Experts of a small language model: 8 layers, a sigmoid router.
Below are experts of layer 3 (counted from 0) of a mixture-of-experts language model. Rows are named router (the router's row for the expert), gate (a neuron's input weights, with its number), up (a neuron's input weights, with its number), down (a neuron's output weights, with its number) and show model dimensions 0-255. Each number is 128 + 24 x the weight over its row's rms, rounded and kept within 0 to 255. Numbers have three digits each.
Before each expert's rows: "mostly gets" lists some tokens that are sent to it at least half of the time. This comes from a sample of Wikipedia text that the model never trained on.

# expert 13
mostly gets: "1", "2", "9"
router:129159154152111135110093126140123118109117180121124154121127150129139124124094149130133153153129114165118151164134159134131120131151142117104118174148114164134080131148066101113137146073118127157128141139133155150105104129120133173081159153131131107140131132138126091134130142163121119125105126134112116117114140142145134063130159155114099135142121124178156151142150136131108130108131096130130094125129152123146130131140094143171112131210073138137096117144139137095147167092151129139108147102121129159131175109128078129128119111100109121115090128099117155130092139052131118162090056157103143125146111105133110121102125124125168140130074132124097082165076135093149121160124142132139119087106084105107136128119118130111080141164153145109130154150137117158104143170164137
gate9:169101133138098122105155128099130141105138145124142160157110133127124120139092118141126128079149145162165121184127107118112084112149078104138103107101095176114167094134131129130113086145134151118119071118141097115126159115122138137157133153151159155105104152161166102132128136116109165150061101127088128144130138070115131106131139103118126142095119150133135115148131140133112105072071163089197130099124086157143105143107146152120127145193140114131119139115136145103117107153125124105160122086134118101135110157127163130107173108140092141129152154160102127148092170120147108161141112137108124124137097152123148102130134137121154144128126200137149103102121118125144143153163168124125087095128122116108178110122117139100147125098121098129169105146131142123147163126124098
up9:142086113143101103122114147092168123090121124091152111161106103098132120176107129136111121141120119140147102164102100178142108158158096115118115107103104159154139132138093112112152122087120144145118117104152096166125149089122132107169108158164146093095117105124165106137150134148146129162098114129074128107127175126156148091144160133107122119111106125100132150170101157140121117099105142103189148117110128179162070128130127156116143141122146142134140132124153125093132116113130131109118171135121135109126131147098155130123167132126113135135143157184099143118094161115150102144094156083096137112124119146118172135083151127092112137130102147109157151129134132130137144165156188121095090160097135158119137098147129131162173118150135099146171144158112146137088169094114157
down9:113113131090181132114128130119145118177129138121143128124109109102114141116144117134112145164092132114150148134157166142118146118132160136099113119088129133140146129139153127080153134123191146117132159184102069089137133122138100126192076110106153133120098128113113141149090106124145080151188127123119129121150168103123165121131131141135155139150141102120141138137135158111162129152137093110143122164114135140155171170095124111108137129113091177143130167113136100098083082152126118133126123100149123112116140099066127135121126194188135096134079138157148156145129129107142121131084153130113118109130111088131128127165136128131122151149138091089159128152116109092129103121117137156140153167126089160158133081142106140169115115162125160176132135119144136134126122116083132
gate10:069152121139133095147115100155103127121104123094127123126151112179143162107087115147078107155130152088111129145132139134074191112123143122121135134159102132103144127111151101114161117146114149116125111187154115111125115119154131119161134133131116144166125147068123180103145142130109125121106109111126124139109111146184144160115137179144099105145161133106156137110127162151139119092117149128123110089105108152141104136168145131107166171116147061184099127104097202117124143162107140127155119124143087140105124145163127139114147123094136142113138142144127140100105109139108083140123139155153161101146136143139143118087109151121123147122141130124062113100122133120144125162124121115080178114123127183091109123121121122111098115145130179152111098124129114115137170152150143
up10:130191148121140113125147120119145122128104108093104109111146083155132131167111129161095111119085120125139160111123119122125123148137119159139174131114107134123089153146110112165157125090137117098097160197152169122110140132139109164114157113122128190114078131098106166141109095119131095117099149137112161104154140108160093124138104119123135150161148147102122151143143133084163131082084123134128118140120123157154147128151119138133143139150175122177130150110137151095095134118122172163159129116133116150131097154153121142103124161078134133088143150137114137093089102138145122123121107119154123075153124133160118151149119084144126168120172165139085121126131092114129137154123116151120176132090128153123143151111138111143136137142137153151144120179113126087151068122122196
down10:102099113140157113104129133146117134167149163118104123139128139130091113185138122137118097146110126138209152167099137134092153133110116090104088136167128160130153119136127108135135098151133123112124117113177091072121097097096151146117133110076089108133099182112131138138145123127138142129125174090189072121129133120130127154144143111118139151104149130128092156131098172135125162153078147187131128145146143131109132150137122140149114137128083101086168118159141125099165124148132118090150126140111145166114106140151144145165137164162143120126101149129173147122124120108147127159133105088161127068132102118150152126099123119143145148112176149153103109137134065103122103146140147141084131144086145119086129151156137148116142125103091114152127144141111141152105138112124141
gate11:106082129108153127122096170158156144170163142152100141135117149107120093173133122154170078137110167147120086145086152124128134107144142107126140160150130119117145137082068092194127117103167126150149159128148124161130087107151108138117114118153098107110123120134118168131100134102137120114153124096133128130099122130126115129141115156093176123122125151118075124087153145145069110133103094136119123114103126113122110132122141149148120130149110138123119127091089125149093132153182146142149173092135100146110139100118155127126124134114106117134152131137135143071125108148082089135142094115105144149150116144052153161135117115143160185142147155139163089115165155098151123173099135128138116129123105092145124114123166123109157152121122142091120140124139104170152168135147107
up11:157160102131095098066146134081191140129170118097122142128128108158219124141146115114184144109125120160153119146135103144127120106130133106114121108120167182127108139137120151120135117112165154136110142142148100144131145104106123089139113158098137097106132155107111140121040110132108124142094141136158074123093078113160107110116172116096127124093146141153097105128116111150137110111109140108148128153120133158144161164108117107159119131142144154168106133150137090108094097100135133113123159085100120145102115170117129107115129121155096104094101128109136147154145104139135146104135129135128098109143127168113141143098094102151154142143175136139116129151191106108109113140166130111112107101097101171130119118125125143124143127138116129077172117132154099138133115106111127
down11:123155133132118151083120123115102129095117113137182124140160090105140182109091162126092079196133139162161160128118103142095117101110161138104119119146100163123112095111145158135133111102112135098093153121149135149110136124130110137145132134112162133163113081134050130116105123154105146144145125105112130131150141154118127128114099089156145167092156111126150141122145119134176151105101094116153110138104112097105105104143136133157131096146147105136162116108160161120135096138082156151083140127117082137147161099164068137114109113139138128124145121144125130099088181136131154124153113136108112124143084113128109115158121150101187126123108121092121156143137096161164132113122148146103117151121154111102119142133156108082137135161079169098087100148135114137105135129108160
gate12:095124136125108127149138126138112152169132164169132071084113152133132164100148137097139129088107132121141151130117125124151147162139110117137134119141123157158107126109082193121167151070135128150134079114097129094105068109122154150119111143124137131156103136119126105078132082121147095097112171109126121125113133165157139104106137115130091118131177120127113108116120133143173119123135090119125126096091115104151128154139142131126127110154103145191131117128126141103094185111140166122098155172140132178121133112145119104139151153104148131117127100120112101128131143122139154144133112089156126165165150113076103161127137108161110113169160107149096113155157152131145149140121104163106105112164121154103135162159176140137162094158147117105146149144092083109120110147088156
up12:120131150125134114139073121162102140143100160109097107137105142117115164108157058122127170103153149134141150166149099128123115153109119096157095121119122114125155154126123097125175136114160158161095113143122162115100109176139125153153160076157137137130155171139143179093104131111112150136117174141074085130118163127106115165109107139117161126142140165117129111152120131126116083097129126134093094122117145111136145127103124141113114119118171111100136140119074090121120131129121146103154146127114145173173077139131133140123132139064139137112151116143147114125126114131131150133138128142124150186135148179099116081131081132082122104127102115130132121150107124149161120126076142152123189091106094177135134115127114111083116114149135123120173167135117102133115155134119150
down12:118170182102138126112134148130159129093135149122152127160101113083114083124147162117106106120070117151135146153180129127103102131165119142106135127132179152144114137142134124093128115140101116186142148171162120138103144124158114149185151119133124154170115139112075142170102108120131120123108143149060110183159106101137175122134145114133134140122099105135143163121126124105109162138137144152116113153124131159150132141098116164140108173166127111146096121127148121136160118151087065112123143121125101091077148131136102134162138129151160132112124152150117096132160163097143103140157155152113110102146138140096159121129093146130100144129106140118105086115134126117134151104126188121155123143125109135114169137150122139129139175111076120149100131142155165173121101099160128
gate13:115141154143116123145125145132175181107112159106139148121108099136153138154130131157137152124114128161141066123146106108163083143091143155108071114135116138144175098104093169151135137126186123156145071144155169104113108121121125113124054108146145145089141128139152096135098115142133129154140133121142104120131132153120182104137094134145117137167128110136147110139115102107114160163159166110154147112097118118116126133166112083095108164122147094104151131147146116142112122149125153130121125109113153140129110097143139154134113123137117099117141133094151126146150107146110109145112128148157108106125152112129126170088144083102128091172142160090090114107100169122133147147123100153119112125111112116158101119133084121099113137145099146103164078061129130122188158111127082
up13:110128128099137134110129148120134131119141107124089144118096166086128135129129096098134108109157134133099133117151162138090148134153089177132112100134092064155149162115108107116156130159091131098102188112098112119106148123095162119107141103138136134148123111106121168153113141079135121132145122161136122167091130125112119132073145128104147125063129146133128143159125149121142113127131095111117097151118109164159174133154171141126152091109125137137114135110106096121153111156119140185135101107150135077194113114141170135152133178122145161114097127162147112100146144147128163108153142112159151157175089161117113133161158166119144150133087101101111144112147136123133102136083134112147114137144151160132156170110105130190104109119151146154139157154166112153115126127115133
down13:102141138173130111189133121158108120117161141157127110142164117132120102151143122155068129122125126142170098134165135108147128128129161112100190139103164177138082095114147143141116126132096130158169135151169145149102143126160136140115173134134082168155153145136152111141106128106104154135133107125085116165131115120111139113115146123094133148131113090069119120174133145152094191131112154128149090127144135121120122095176156131179100125154139156158122138158115127114158115126139151160125135099108124095153093117131166145117154096135125152134094077137126124090161148122098120168128113073112169109158124107105112130104104102121131153121111123128160113117116083136142128154103111096146105120123126131122111154163121132122142171147121119194100146137114177110091111139145141

# expert 9
mostly gets: "ings", "ions", " years", "ics", "ures", "s"
router:110143134146155096085125169106179146115128164113119099145169137150146119130121115088105126133120145134119132165173182119099135155149116115102129158164122137159117120122095078092105130136114092152102106152136096156153159160143116144140150126104120101130084164157143099104160110134139122121123138097113110109096134144156143085140146113107118128145116149164149146112133181117151104102164118161154094090110121115141214129141120160169140130171144120110134128097151127080140155132150132135160134116124124107164147089145080120115104121120148130134078106135137124139106136099136092119120099124125121142166124091122125101110103128135178133160079097137163088146102086149113110167119098125142146083097117156081103114095107113122112134149156144093108144147115139149137154153147132
gate8:124139104170125122130121122165112138134142123105155125109100150114094147125119103153086146108107130134113111103102111109134116125104147133142153122109120077093091132071147113120146145119147147147142121123150167126127139123143122158190132139118155144147107107125165114098146133089121124131093134121144120097117084131120161100126088095146122186160170105161101100118093108109158140107090091124145120186110118107124105159120104123155112144154129150129141138114128144139105114153131090192109128122115113115158123145116098116109171141167165127158128136124117144142113116111158145181088092105162113116114189120170140135122108070119137149136161173096141107118113187124169135135165075158119157076103124158115157114160159111127104177137136120130139135108116126126124111179120115
up8:150134112102145115095130133101127109150106123121156175117126135144101170112184092144126139122152116156174182113106138107136114132154158123121142125095101151120130126128185115089116114091181154089168109130150145129107135120122132147078154137124149149133118125147129124139124112123158109094123149154117177139178150119180076106160098150078142119135145142110140111105146140122094136151147098166149060158144105116159108107115151072149162102131129135128173162121102113150129109132096116160122127151173082092148154121112131131125127151105159139141124132090141135150159123113124148135114137132088098114130143143097120134101143117143151115157115151160080125131104092121168139131121144132119141120106151101183125105189113124145146136145125153104097125087097147110108140174089114
down8:131119156121096090130117075100110120130168138106114113134140149129133149136128099148141143096138101125165112132112103144112099107083116151101077097122158148134121142137164135140152171091082173150180166139160119139143125102134121122149151140143096159147129093136170080132128143118138172148130075109107104155159096125115118147109125141107118136127131141120141122135156091129135111170127094161170127105109157149151129129107128140129149137134136113142149136070129160115093128088104137154121140118116097154132095178113116093181128139115168203115132147117113119098149058089164132109117135143132109117106126097142135116127136117123156119144066119142127100093162137136089155105169124129159129145156152151124109151118105118167075094146145111079107143128121121133114136146098107
gate9:129132105135102128140110124100101136145128087089152145133121131188130085085084118135131121131141148134094113150152123115109134122141108082134154147162145138121098111125121135084160135162148160141101119088102124094137146131133089153092171116136105110150150149101140110107124113181145153154151126201135136085120170131134120140123114149096142098129106135154079098154132154139121179118131156137142160106118120095122147114141123179106126113128135121133131111119096136153121117110120120143105090126104126171104093085107116157140161131158102102096137095158076160109138107151110098161103107124111124162123107127125118138101093118134093169134115084093115087137148119143126083104093142126173109064103127110093134089110071148124132119101132110137159137129148109142100087106153113
up9:159097136152124115154108122130136162138108131109131110126152153164121130126083153120130089101138132141138159140115102111149107129148147135135163150115148162145157136153122119138092132132097142106090125067136125077130133117118126095152126115131148125113096114117154127115143113175130146162147119089110135121083106140154163074096153134157189145147086140132139136163134165095165180138101153107162120151104128163093140147127099133127125139117098151127128099164068132153154089127122123075105103179157124127147112160113103150110118161135160170116127107149118124120147090136096167105130174114086132133159144137106124090172111115161121136126150107143182130132147138093133092097094108145153120103088085108092127141108151121162114108142108146130115129138144141129151109101144195
down9:145129107142145131128179145153139059163117124164142123133155124115109112120172125086138133123130104089130098111123129106125121108101115092135105081162127114101162092123165146160154161085149104132138127090123142141169164139098136115133164163112135114138108151103124117121112143118145135126154099097134113129143112137126097120135139103122101108116139109133099129135120147164119133141130132110129152128108153135117077114125127072152095115152102102174113153085111121143125126122174139109155100106100141165115136144178111136125098109125137152160133155129135122117111123132140084141091107111122107177089144154151134116155141179115130089089150170152139083117176179104126159085173093105133112117091105087115127128128148152074135141097113094150132189123103110196114126131130121
gate10:096137140190107098151143106185161100119126107106104107134099129115111143148120149149137185120135136152130109104147114186135131133079173178130132155130141114104131078151104146108126134116136131129140083085154153116168141109127078136154173138138099165178117122134153094136118091165136144171094085114095100144152107096142165111070125134125109119105100128121159102147156108096100125111096136134125128148109133097057111164135135109147097155156133121110105115149121124099129169154141081159161124121123112117162132128092130139133141121088103137145130124109137112109133114142147114118136131108105134099127083132191142077106110087140123134144098133126144129147137115105105116123094135137149131149143132099142106118171168184146134109144130130137120118125125108164153103131124163
up10:140114124119165099153107101114127124107159085105112077107113171126137122150104110150105124140122138127130160148148111152114124161113177092093150156168115164106168095106146145104135156127131115109119079119128099165137131141135122117135115079120135131107120130142131087124104114137093117150120113107117139169142106111148113138111113155099133117128111136145088082104121085110106107125110160086212121109125114139075119121148107117147090107162146095119129099139179104113141085096149098158153092152155133135107109134124115120147122160105107122152095126085155127102092073141123101112130114111159110174125098102185132147097169141139146092131110124160158146123072143119182137152132121085138144129132166132114128125125144157123162121131120167113139103088150147116147143087127131
down10:094096148117097115072160088089106096157096103120157129127142161134143093154116096110118107125116107141090147101111110156124155147100113143113094152132137136092156115120107162107134114069119145117129137114134108164141112134170142132158136145115147146149102115148117084107148112128118131163147136112140138106177112138127136112143163152104137146095142151122077115082122116151140154188129129145153131084095131174141100144118124124056140105128094136140142109167145126121118082056135191155131109131149113141110112131095130108096165095160151149121135104130143106155147142143100128129149092160176164153133118093141176154124125147134140146145144129159075129150119130104111090148131104135132104160132130085147128127105165136123140125148143146126126141092123161141127158086159099
gate11:129127143151132122120099136159115086177145118160122156162143102148099118152151143099109110137126119137165090143178130185121151133146133149112126104169117103135143074142125150129182123057140103117105130088089098090135109131140126150120139106110084128164148131093152137128140112093120139145153130124133110172158140148122168114119169123139124138118102109106151119095122116114114080133063106126116136096134128125125151119138099124103142105161165143108157091151124137135128125138134100118110106147168125149141085117142158100125154161130113075100161099135099152101073157085118103113140117117102082164134119157170120084111110137136119110129099106078158105069135142125147090122137116125125134074160116126140155132125109092148109174132163157117126113102109117131132135151107115
up11:155100160162120124121126142125110158135111142127153103085158130121185121186152116129100143150128086168093137124113107116111134148136094133094133139152094121102124092120102124117116135164145120144087100122125131092170120157149122120096126115124098149151160125088155146143114177098171143110162149078148118146089112119171174112129115109102138071099138162135121120152082118106128107125154139095134125113124116092129128145145160109114140157130106094132168139114117123165166111128140141139130119123175119103144125135120122154116121144100150094121130164091090116114116091135140138120133123119125132160160113188070102066097084123118134139165097113160135113103096150119134088127126124124116139113158120156147151106082117123154135122139156104112116095091107097140177143066122110
down11:119094089097111142082157161133140147154164156130129130162174121173115105137141124086141125125100102134114138130148105140105098135133148098131142146158149113094129083145130141144132126136085143088108086177171177118131116179134119156090154119105097145150076140136103094101153108140092100094112115138121128098133128114085126140106087098094096119139127107183097132151118149133143145150136145193104155119139117170125109122113112110155112143152163142112098141091093152128130083104105109102134114108140184121098140122151124139071130149110166126107106127158117147114165090143146133104158130169088143139153151134139152184129162109152115114123136104169121123139145142137113135129118165156132113112132175086144126154140123152126127115123092121124143132159143152111141153122173153
gate12:115126143121097162135122118168109106147156116111126165129111108152143065147129101138086134090097197117150172148147134152122125120122126151122088185112158143151135156167096110163096081151151129078127089147138134121139095122136120164102154124124144125118127119085099108150121120151141102108167103111124122117114105151130129119147117114142113142143134147127175144139114129137121182100144145135154113151154133106133125141126118179112112088180148161142111092122133163128187094135123127128124159125108114109136093175159138117082102089164105132153092145160101098135144125124137087139160058168144139106116127136130150099138138084158126107108115117129139137107163140136178119170127151154153098149161145088149089116121115143144142152152129126118109147140098164111135169120146132
up12:161122072065081152116144097119144118172141174166199194096133126147167183124106116136159117106102107143120115167108105151092098151130099089171122136137115099156132123101107130091110117171143151151134126142101117146145083125139162129140131119119128144149152139155095098133141096139104129152116141131116135105126113109093135133123121160141151095166104086131132125139152120155146126104105111152139106128113104104125171120122097102148130126114123134128110104133138180147168100153099125102142121078116160177141119131120125103133104113133122132128117146124127158163111086137111114142124073106117132147120114119142155107134152102098118076144138138149131148162111096150086124170109159128182138100112065135120123116124138142149132134150112099090138172138115137144146103160143160
down12:152115144141114117117107098098116170106125114141093108095126143090111098126143125120103140120131097128106139124123146176155087059188137090113111145120142125102140160168101112151151094098148124153155103126122144135126170115136107090155111145151088108126153113161118136145107127126124139127135130126143135131132142127132118129118108151076081148168094138129149166086162122110128104135131105136142157108131145194133132094159113114154145156150133156138158103136181099142102168124125102165096151123129098120097115130150100097137158080124126150163128136147159151164085086111110133113144177162138078135087125158114135124093123154085107116151116119126130147126115097151144161102134124177084121168122137113131121088100142129131122115156104174160106183101147130098141142127107114

# expert 0
mostly gets: " ", "–", "',", " −", " round", " December"
router:134165170165150160112109159094135159135125182128139124126133128176155117145105109120092126132126114122113129130132163117105130144127158126098063169156103158130122116138085116153097130073118134107132144143128150146119143168179126144100134136088124102131108155154123087126135100149148114133129113114107110116121128134130121109149153160139093154150159113150183132147117132079105122136134134128154087114092146144124221116168118175125110147130061119126129114148119148098108152104148131126125138129110150121127142121113106125149128119120106121163108125135121170119092150074166111167107101148105141147113073107127128127117104129105152129127134104126111116129121135108151108166108100128147154050087105158086150138120134131139057178159145108105125130159158127119123134135111120
gate9:110125113163163151167137158168175120101147120166133108143129092161075106110131116110098119136098165091135093105136120083136150105143130124114131113122134129130118124128075134072136125106108090135107112173126149084103062107124132115104138125111144115140142132097143097115155112096092115175165140141167137139119134154128166095120140121098135160126118134165149153104088107135103142122167142108120128151126104126156130106125145164132116119150133135128095135134103111102147116140092154112100126103129124161109118151109119111128155185129157133094074094167151135126116117111091152142144136087154148126142105117057105122145155124068104162112107121124135137102144117146092103119121087107092160102131135118149118102096129110138140127084150125075103160156134132079135170134138162
up9:151100143104086120099074072113078155143103165142129129094117101111123151094122148113125139109120135122132144131138144166139122143132153099144131144111153140137143121094101140160139152174181135147101138128114158179127181144136099117125141077125136135105107150156093129143134143113160115091115081090137130148161117139098097132127142136152111098143137124092103107165156134146110116138124136168135139137132140122088122141134114122141141135112132108100118127161152148122118118120202175142129166152180101115116130136131139105123124087148100125142167152145152137147168085154176098126165129147114131149099122123154129129055103099159129136160148131119099131151114159151095152141134153120112140096137125139116139153148104136078069091144131136151129133096156085153090131143077102
down9:121128121132089186135156150139111132119137120105146110097105099122110151127101105115148181143116134103127087150086134165122161088130138151128125156141108153108127127130140136129161147175116150132148143102111107140125176145146152116152071092141132097168123147097151140175151142145161148098112154123102087130140123095141135118117152089145173139164125111125142105137136127155117122117122122136116160137145122122098186117162107160139112117159137137126122112173139178130146148137127168135120125099157135172173152074109155096125087124136095125134149141165136133148130070115147163144099115122137116096136132117077180117125102100121148099119111105146123133119113169140126153128149180104119103101132109134110115178179149119091102106120106112136121131109156060152156113170138084
gate10:123113090093119113133158141137112139116134121161123148110084117131094109138148079104146074142132146169137112089107090111101093138100107085132159093120129143119130092129146115120100135124104142118137147150116123099123151152120113114125158139131141114116124127172139119105113139130150105119118160121101132113070146086129181099132156136116151161153132117155137133113136127133077156095124118161127131122125107126144160151069077144150137164094121146137149156123099102135143155150099137144138138086109109075122140105133133159102135100166130152122184079116102145163096092156096105100137149104153120174178142048107128123109150125123123110138126091158135125110134135138115142150127116138164149118154192134117108131122112131167127182100127142127128083137084150076127165125109113
up10:152124102121132102094131141099143157105120112147128088168136127115143141130119123121059133145103165086160153132140092123117142153107107143101106100107138112107124137136064143120121089107089104176148130114113133124116142120140090150088160139146189145140115118088104123118077143149117098132150149161102177116126143136131123114142124150126129146114147129131114124120133138154156122135103158132142134133158100173175174138145140131124166112116122148119124018098139140114140141126139102146120126113129114147116085133120102118121174118134138107089101094095138124149075097149110131118170128155127089111100122185122099157121117147148131067104107131105138135175098105140136153166166127147117114105136182109119104097134102126142129084157123099122142127134105106115094109153127119
down10:115122153102132123177121088132148171146121136094165085159131155200164076108110128088109160133096141129132138149134122101149130120124118125102123151137141123101122100142139125152124150201108123100116141167147089180116085108101120141135174155120135090174123139093146121132122087129112094141133119165136132116140158103161134099102129145111125170069121146160107152140106116150146141156131125153105092097110148103147115133094090116120132150119121145125141151129097098141118109096134138160163148080154135126176188160121144131129120122130046151145121147158161124133090138126145125136143143137127123153136080141162093103125096113142174138124125141166109125142146130116109144136109120115153106146104151122126079082119108126149138129095136086154132141157143116133113150151113106
gate11:132178152172139131130137111100102131155130180138122128092153131149097148126091124098098144132133124134155157145121121140130116188112119199107135137127148077135124121115113136139130107145139171111093154152157145171164122127094085129094129128137152117097095147123131120126152087149118084097141094103140100164129156142127155125129112120125112120139087173140136162089130108147098096087126111095104133100117109111114140135167109138071105097148090111100104121141092124162170144132127169114138186098152101118148104127183175132146110102120110134138166141119125161113119155138120162119105124114113119111152117103158084123131096135136127146141096122148124141117093103085104167124076137136123131137124122160133144126114178130116075126061127121128123127111136148144098083137119118
up11:157130167148126104130149131151124104167149179126150128094094166145101149134128152129113145120094113137097165128097115125158152157106088147113130126146180104173124104143097156124145107154148133100143078124107146141131132107107091170106137119113089079111092141096111124112130082136111105147176094163109127143132173119115115121132121086129113064116090159128134086113138113171125100068159143130114106129137128146124089144169121135113119150109126113111131109108069129170133107162155140079098148115133123129126086120169143090133144144134088143114096146148131148086125184094167146105139114105079118145125124113146099129136113141131084144135120116162122136123103162109109145149098127133120123140103101160103138115165157126124117124078140155155112115092107122118091103126123116
down11:143129168136097131117154146112130126135155094130130137146142160134119117132139179101127146131140140172156110144183126084133182139158114127105118132099163107125148136108129123155173125152126160124185074144116175139112128102141165128092101148089140148120134101139106133121133120096144111174139131138118092127127095107097087157095167125142099085116102155122102108163118080177110080096132089141158105102123094138158109133145154137146142120150172154122092140111148137137128120098173134118153164107152132138135131125154094110118144097095141154151121094139129119109131146102131084123112130111124098099089087124174129165101157137165133138150121113122129132111097151131157106151157119169119119127076104129114134108141127149077150133171157108102164100172123169148094134118136141
gate12:107133117123139111112130138145105094123106173155075109112108175134132081132150136065149118136072095100156114093129154141139107106113141113124104122102130126097106117143057130132086166094163140119100114125087114105098128151137079119113100121137078084149111161155133133187107153129175113152143194148116134139134117111166135148100142116084115148113133087118109115155121134138100118138163142120094085169140125138130152125121138142101123082112145109121122140107139129128098114103145115107127096078119155123139115143106107124149101109121115102131107129159126169155126115133160134130124091143079117144156139171211152128102142121120132106154108079143126116152147125129118128108109132135108159111101118129155176135111147162110134135144127163153145090169139109165129122128113121
up12:147110106103096137108157160142125162103090131097144147111098165132099118127118091157136048113106111143143129128149111085109170160163118122104084136148140072116100115167115120113164123129145109127107109129138101090140106134118141124174145163139097112120098132143089171163102181133156123142111164105145142105131135099143146183095082158112130149125139102130119141168132162122136133196179122088111136188137105128130134097118091160147112115127149117117164153154099147115160150150098100097091132097141115145116139116128174165097133086161109143142120128141117109125117101168135102139160129118129091120131183100168137139134159113130120057110150139137109152126141123143106144132146138164109132113152150133119115119114117116124116117164127124094144133148131137109153107118113122
down12:134119148115143078124133136166116128126112120142125090119154116146170098168139111138210149112126105149105179150136125145106117162096133156122120106169097132121172099119096157148116143108130153125136127121095079122115148162131117175145094148135122082157110134110133135149133117092133153153169169137161139137124196117102159170160121105132139101150166153130107117168121148164097119132093078108151089149111124136129156094139143151181133138159137137090146167105133124151112131125133148089175120137159130157108114082135099154092108088118127144151156114133102095137140150152130160114129154127136125161152127118115126108145133164129142143081114099132128145173080118151126145140146145131118142121168144162107097134097147092124168096113120152149106143085124108105153132143128146
gate13:140056124126114114182190140137136140122100133119144140140138154109175090131148088149123113154116143124077115111167135140152162132123081122122114129149127108138116144142175140167128142118142140118163153118127178123137138151116153088103113099120133127137066139117126126144129128148145124095112100157148105160137127133111080127139129134135146087148122105151165116122173141132132144121166126146136104135071121134119122152125153158130149095122115154137128070120098095172095083175087128135101156168153118129165107167152069156133066150155146106123137088117162095103144129099141155143104109106129097121114104115107132086099114101114153072124117117103139104146133108087130161127115129106101151132103146136115097121148152112157168143112123081129143138137126146119162142141121144
up13:147110133151097149166131143118136141089101150145125134113149168130126100158187156148114118122140146133076119113109125140112139105137150090142109141113076097137164168150131140132151141104179131127145137111103199127125134146076123096123140122132104107147121123102141108174130108088102120129171140118138108112113133124160101112122133169147126127151165125134171119142175139119101148122141156130108123118068110114128126143108152118164097113155134150161118091079097151133140090128074124188104139170138081135169095148137098130132135088167126101145076105142153139132128116115102127150084122107147109101103146142132103141116139171096175096098123127090142107139139119130165137092126109128099132111138128159125075134145154150142134116136120079145149101170139118087148106146125124
down13:119173129160108180165108116098119141133120151109129132094130075118140116130125161161131108118118150171147110168126148087168172120109147114117129112119103159129082153100121125139109083129152103143115114158103134123111161115160138120111175141119122163084181087182140146144151112123162127142129149130152133133146132144142139143105168117156130159135097145133113115135172103108136110128110155085122118116080073093125131082121123129127132121098113089122121109098092126091112142123123159133100117109147132140147158107129113106143141101109131178155147146107110119107126120104133144143129142187108186183105126106150124090137122118119102089113165148081141094132126149097115182111141086147111133126099137127134154123110131109144164103129085135134100143094144083127081092094142121